config.yaml
vocab_size: 2048
attn_scale: 0.125
init_std_o: 0.00942
lr: 0.00127
Below are experts of layer 6 (counted from 0) of a mixture-of-experts language model. Rows are named router (the router's row for the expert) and show model dimensions 0-127. Each number is 128 + 32 x the weight over its row's rms, rounded and kept within 0 to 255. Numbers have three digits each.
After each expert's rows: a language model's description of what the expert responds to. This comes from a sample of Wikipedia text that the model never trained on.

# expert 37
router:053060139141122156174085134085109115187118128093126160184147114165121124161135182118102143094116140150128124110118127138102145096185148148129128142120109166175129149130102152090150170112087128138116101178143131029166074130158121120225145144114171127215062210118153119126137161117120124126138130118095095132096130143112121115178167094146108114156095194136156138098139166095124089182122
Joining and verbal function words mid-sentence, such as and, was, is, or, had, not, plus -ly endings and often.

# expert 10
router:067075164102165168189111094185131086093111189108095121161124115129117125119093150157134171161061136107117144173128120177094101150074096078146106193101106069187110153152116094111165173110143093070118144129151134172163120081106125107092113140120160178135121105149149136155136183125127125137135113120103083124165079093099100098161116082146192188155175159145133074131082140130153092128105
Word pieces inside ordinary English words (b-ri-efly, fix-t-ure, close-d) plus words like be, been, long, short, very.

# expert 51
router:146106069101094142114132137162166143167161167187165120133165089172154082119187130089169096163104096150103149115097110113148117154167089135143099157123184071113140166107088136151134119147141130158141107112159181154088141115130059124161130170178112125115076156066106157188125172151182161209142079102128110158130097072111062108133145129179062137120143104129089127102141151090159161150104
Single capital letters inside acronyms and codes, such as SSR, CEST, WESA, GUA, PS.

# expert 17
router:059093101122123147092157100163153144136135115117129097153134133110181115115126128183185188150118075129139156152104145115139172117083177146102123122091057104095148174149103075149131160146148187111099140156108110092143063115190054182148071119118168138142157171114137157138124137128109133132150175097163145181096128134063136161106106105131090121147109133122102158105098045187084059115119
Common verb and noun stems after "the", "was" or "a", often followed by a suffix, such as found(ing), record(ed), first, design, served, form.

# expert 22
router:113147138078135126163088123133168130133115116120090122085146219065136124144134157179130145103176119181129107121092173134097135117114141165100160152148058168182114080128095066118135158134110066090181108067138113134080157121180132120140142120088114117102128137100173076166101158097100164106133166123108136100081083071170171075153116139161140187140141150141153164166069122173143170148092
Middle and final syllables of proper names and places, such as -an, -er, -ton, -ford, -shire, -ley (McMillan, Berkeley, Henan).

# expert 46
router:067116138123118114135163173197139112105117149167130099092191152067169178147188137099194161149139146131137136116110160131132139130156143072136167094156134111167210140106116097099141167115139124106149148106119092090164160119132128166143120133077116097091168110198137104104136033097086130151119079118093112097143089116133085148121098169175130161157114097186195089156121132127176106111074
Word-final or mid-word consonant pieces like ch, et, ot, x, k, mon (hatchet, Stellenbosch, synchronous, technically).

# expert 39
router:161098124153138116138131039156154222141135144156125151100120161098139103144069113188180142167116139129097084157163125140143087167141149138142152093105057108092117135109128146168177112161194028130122118168128129156161132161104085152071084118101134137125145103145122149085152141138142112209138097130118172164128098190107131109119127103127133122094202142125138131113083133075127135095191
Word beginnings starting with capital D, N, T or Mo, above all No. in table headers, plus pro-duc-ed, Now, Durham.

# expert 55
router:117144151126087061140105114098099171137102078202120156079098159136221175146126117097103145110110125103115167197139160080129149150046069107139123132162079108143154153171150104150137180115116156100094123167125104139097160156128181120092096157063155169186160103090115117127153139117109112120152109142125144164102095153156136106090149088059162095098157124097122162057130124147128153134172
Place-name starts and compass words after of/in/the, such as New York, United States, northern, South America, southeast.

# expert 45
router:125167126119157128123121081075128083119129092101167131134167047149166157127080187154161118114094163101109138138111162087173145087120160134112134142120103095155158157159116106126162138074128070126113108111137143117166121173081138133144080058127160192111080153137125132113163098083102124167154147150179155138158128158165107127167131195084102091130161164121211079064175119084103083165159
First piece of a word right after a space, often a lowercase consonant start, plus bare spaces and newlines, such as glaciation, galleries, Globe.

# expert 35
router:086169114134122099128189146185168088110125139132099127106183149175127161112093154144166078121087181152104135109146090069153110112044079181166123131165164137151122146132118109118097112175130116088134097180114186095079157116114083069093130127134127103102115153113084088180136156117130099110106156092136127192157103147171093164129107071123103122185192098096130114155132098149057142158161
Day numbers, counts, years and year pieces in dates, stats and tables, such as "on 12 October", "in 20 appearances", "1926", "two".

# expert 14
router:162110131113161167143154109172156141183113168123128055164097145166114140104151131168111147116108098126139150151191153122098132164104113132075170124107154156141123173163158177203218113162112046177118056113117069095111101099109124095117129111113082148142160151119132094109086118160115123112129146168149155069100205087154101131166085071102122140081125099100161131138116156164144176125126
Inner word pieces like in, t, n, re, ri in names (Col-in, Tall-in-n, Stric-t), plus the prepositions by, on, in, than and Cyrillic letters.

# expert 57
router:144138156131145181137101109138125164119147147166117157143133159127122137149132125175124145135121111154104099159158087134168129118141087069188161168126093155043084190114094139121097119111164173112106168111179107130119151209152125105051170160161124142093074114121113098114120118122114155144079162159109148096154138142093153160073129167141154143190111213116132157105134178196098061066123
Consonant-vowel syllable pieces after a word's first part, such as deter-i-orating, co-lo-nial, de-li-very, exp-lo-sion, ma-ga-zine.

# expert 32
router:186129073120160084095172108133132141126166136124203102131095118122189079173109147113131109125106085131120095088110135108103121168162140167122116083187135139128097093126128147114052202161095105112099095141068072136080081171157163199135116140135220139132156189146151121132140169120106156137137101127100109138153125158091135138143155130092117181150090176091128154133089093079143166079122
Second pieces of proper names after a capital start (Ca-st-leford, A-ud-rey, U-gan-da), plus participles like found, known, established and nationality adjectives.

# expert 1
router:097095154098158128138155188143093146158101093159209099088097105158159089167149130119165088109137081081161101071164118147152138124099172105140080094116130160116112070134150164069121170086150066096173127177105179122174147126082144119127189083095166130094119095139151165117125192134115097156175202141146164108104174130121155132101138175094112114131095164136126140147106113141127054108111
Inflectional and derivational endings that complete a word, such as -ed, -er, -ation, -ies, often before by/in/to.

# expert 58
router:108113150136114103134067152113061119165138121136125134122158160094153199131166162097131101082096195107148133150128067199101152101114147135100140139177114146139142135104122101124102113162138110167097114170100106117147077119175141128091063134110110140156094161114120135109145155151153085188128140132072144117106128072134190188115189091072128096164166200097168205131109076104133083157148
Subject pronouns and determiners in biographical prose, such as he, He, it, the, his, who, which, usually before a verb.

# expert 19
router:146123087125069079151149083131120085117085106091086137127114082112138170096131176151113132130108111093071108153161192147190116088148138186107097143106151119137125159131172178144131175118165140126141118120157131156170118103101128081155045174112124173092073118131127086142121156143154137148106111172185134166090082208108070079160142101105148064136119162133156081098123097160166121182144
First letter or letters of a word split into pieces, often after a space or hyphen, such as f, p, S, C, w, sp.

# expert 6
router:116104161096078147097167117157109119178081142103128117123108096150105089159120122093106129069197141159111098138142155111159119188120190097126132176109120174109110064054184137121140139116100093107118125079066159139132145135110102122143106170140134136104150135084171154131147127126116138126072190107193117124136128136196145166170084167151115153123240198168123131166097130103147138125093
Plural endings and s pieces after a word stem, plus plural nouns people, children, women, as in Arkansas, Arians, communities.

# expert 2
router:160148093214133131126110185101117121073072155182131102177152183083138080118157051134113168102176155104098089125139087164132142128173126160114097092116124115174125138102110126111095057126158126128205143116141082086120142156098123199148148161035113176134149168163123113127101149115131107118117090091157128089140104095073126136136147110185147139114135117121165083144112093102119175103155
Middle word pieces like ic, ut, it, ult and ct inside Latinate words (artif-ic-ial, diff-ic-ult, ne-ut-ral), plus table pipes and line breaks.

# expert 43
router:088116078135106130205114108179118137119151134079176120086151145111058144136112109151153150103161125141127129114138129102137116105100123148101158114128142184128100083170199121094187170103205148130086186138129137120176131102148124168166085151087108106143161160079106161106190115132133102124137155156124069137078156095116108095141163086186119133068118070132135176167173100145043110105137
Nouns in sports and awards contexts and their plural s, such as team, season, game, League, Award, Poles.

# expert 3
router:136107140106091114107065111142168165123124051140162175086112161129083118158186195131128135147136108158156124116132142159140160121092153084114104137150151152076154138081095121152087155085097196150103101131199155085100154119115161161133147087114126132150137132098161100106092148151101141090168133139173087133100132106134185098125171096113051065124116147090129162081203133133056171098169
Last pieces of proper names and multi-word names of places, people and institutions, such as Beij-ing, Potos-í, University, City, York.

# expert 62
router:141181092103139154113133106128062129107144131131132158122082090141148179145073113129113183128173111128070161103089118153113172183060138163174135144079130136062111096129113150107169097142128126157172106137145125163097160081118155143071131121164176108160077145079084105136138139151122166086100097094085133195122141120141121172180160143140150135126087082170154211113090182116192136150153
Layout markup in infoboxes and lists: the dash starting a list line, pipes, heading equals signs, bullets, and field words like See, Personal, Career.

# expert 28
router:159174110127135117142094137062154122133134176092134062102117139135193134150123088148183140149140105156090130107148103126114165141163123186100077162075103191129108099170099135119178138121073129139083134118166082103109083150128134072133157147154075089185124150087112119191120086138160105125169082140086142109179145095176089130196116144054128140078124096157135142154160067167149134145116
Line breaks, pipes and ---|--- separators in tables and infobox lists, plus the piece en after G (Gening, Genie).

# expert 41
router:112091201132102132130078187138114103193150152155156145112136114175108154104135194185058100054218144147146106099123132097084140172157196099130156120148166102119136163128173144087122095188138169126110114125112078126158103145164082087129110122087037115096124141159150116148120182136125162147095147136097133122139140102115135174163124166156137168158112179131083100153138134120101096153145
Prepositions and conjunctions opening clauses, such as to, as, with, after, which, plus commas, periods, line breaks and closing "==" of section headings.

# expert 36
router:076133135133097104125074163143168152112146142119138134165074153099144135130130143089118101131171132120160116125120122089110131162194105126160164101105112160121179161096148120107190144130175090199149139190049133087089143170129103091105186117109180123051159127129125109118109180191157163073093137204126178144105041147104087155119123129131168124131150116123096136111120169125118090145073
Articles and prepositions the, a, for, of, to, and digits after a thousands comma, as in 1,053 and 18,038.

# expert 23
router:127144095118162127132136113122139074111113164135077103180127180193089114177112103106169172108087103082112111099106096155189116107076137088102140122198149139080154122076108158086157085155116133101108177131150158146087032167141116134168160141191148117117135120085144110108131142125112082158112103189100101105122130156154158144117135137136100086090137142142051162204119159131075150163098
Single vowels and short pieces inside names and rare words, often in tables or credit lists, such as Chuvash, Caruana, Labrador, Librarian, Squire.

# expert 38
router:159134147065135081113159109106129177115100200082105124100150100150125168127081128146084136117116085029128111160121109124146113140159100165124205109192111171134110097097150131141138094157122170158092136080136087108131096104152118152139130160090101079115142152135156174117152156134118091118152112140109138103164072179040161169167127188175124173112122092143119144146125209110140096075122
Single letters or short pieces right after a name's capital letter (E-s-sendon, E-s-toril, Ro-s-ario), plus table pipes in sports statistics rows.

# expert 15
router:193092117160154101096141123102126090131095150126109073133147087147152141169172143111094143151069139079168148123088079135095151160127141070113125125056165130114100117080155157126099188150150172140094172135052180104113134091125200105159119161185135089178111132116153147173120120121136109073118159086108144108117114190172142095129103113164195117119135149102127174177131179132188168119147
Middle word pieces, mostly s inside words and plural or possessive endings, such as abu-s-es, Seba-s-tián, single-s, Bundesli-ga.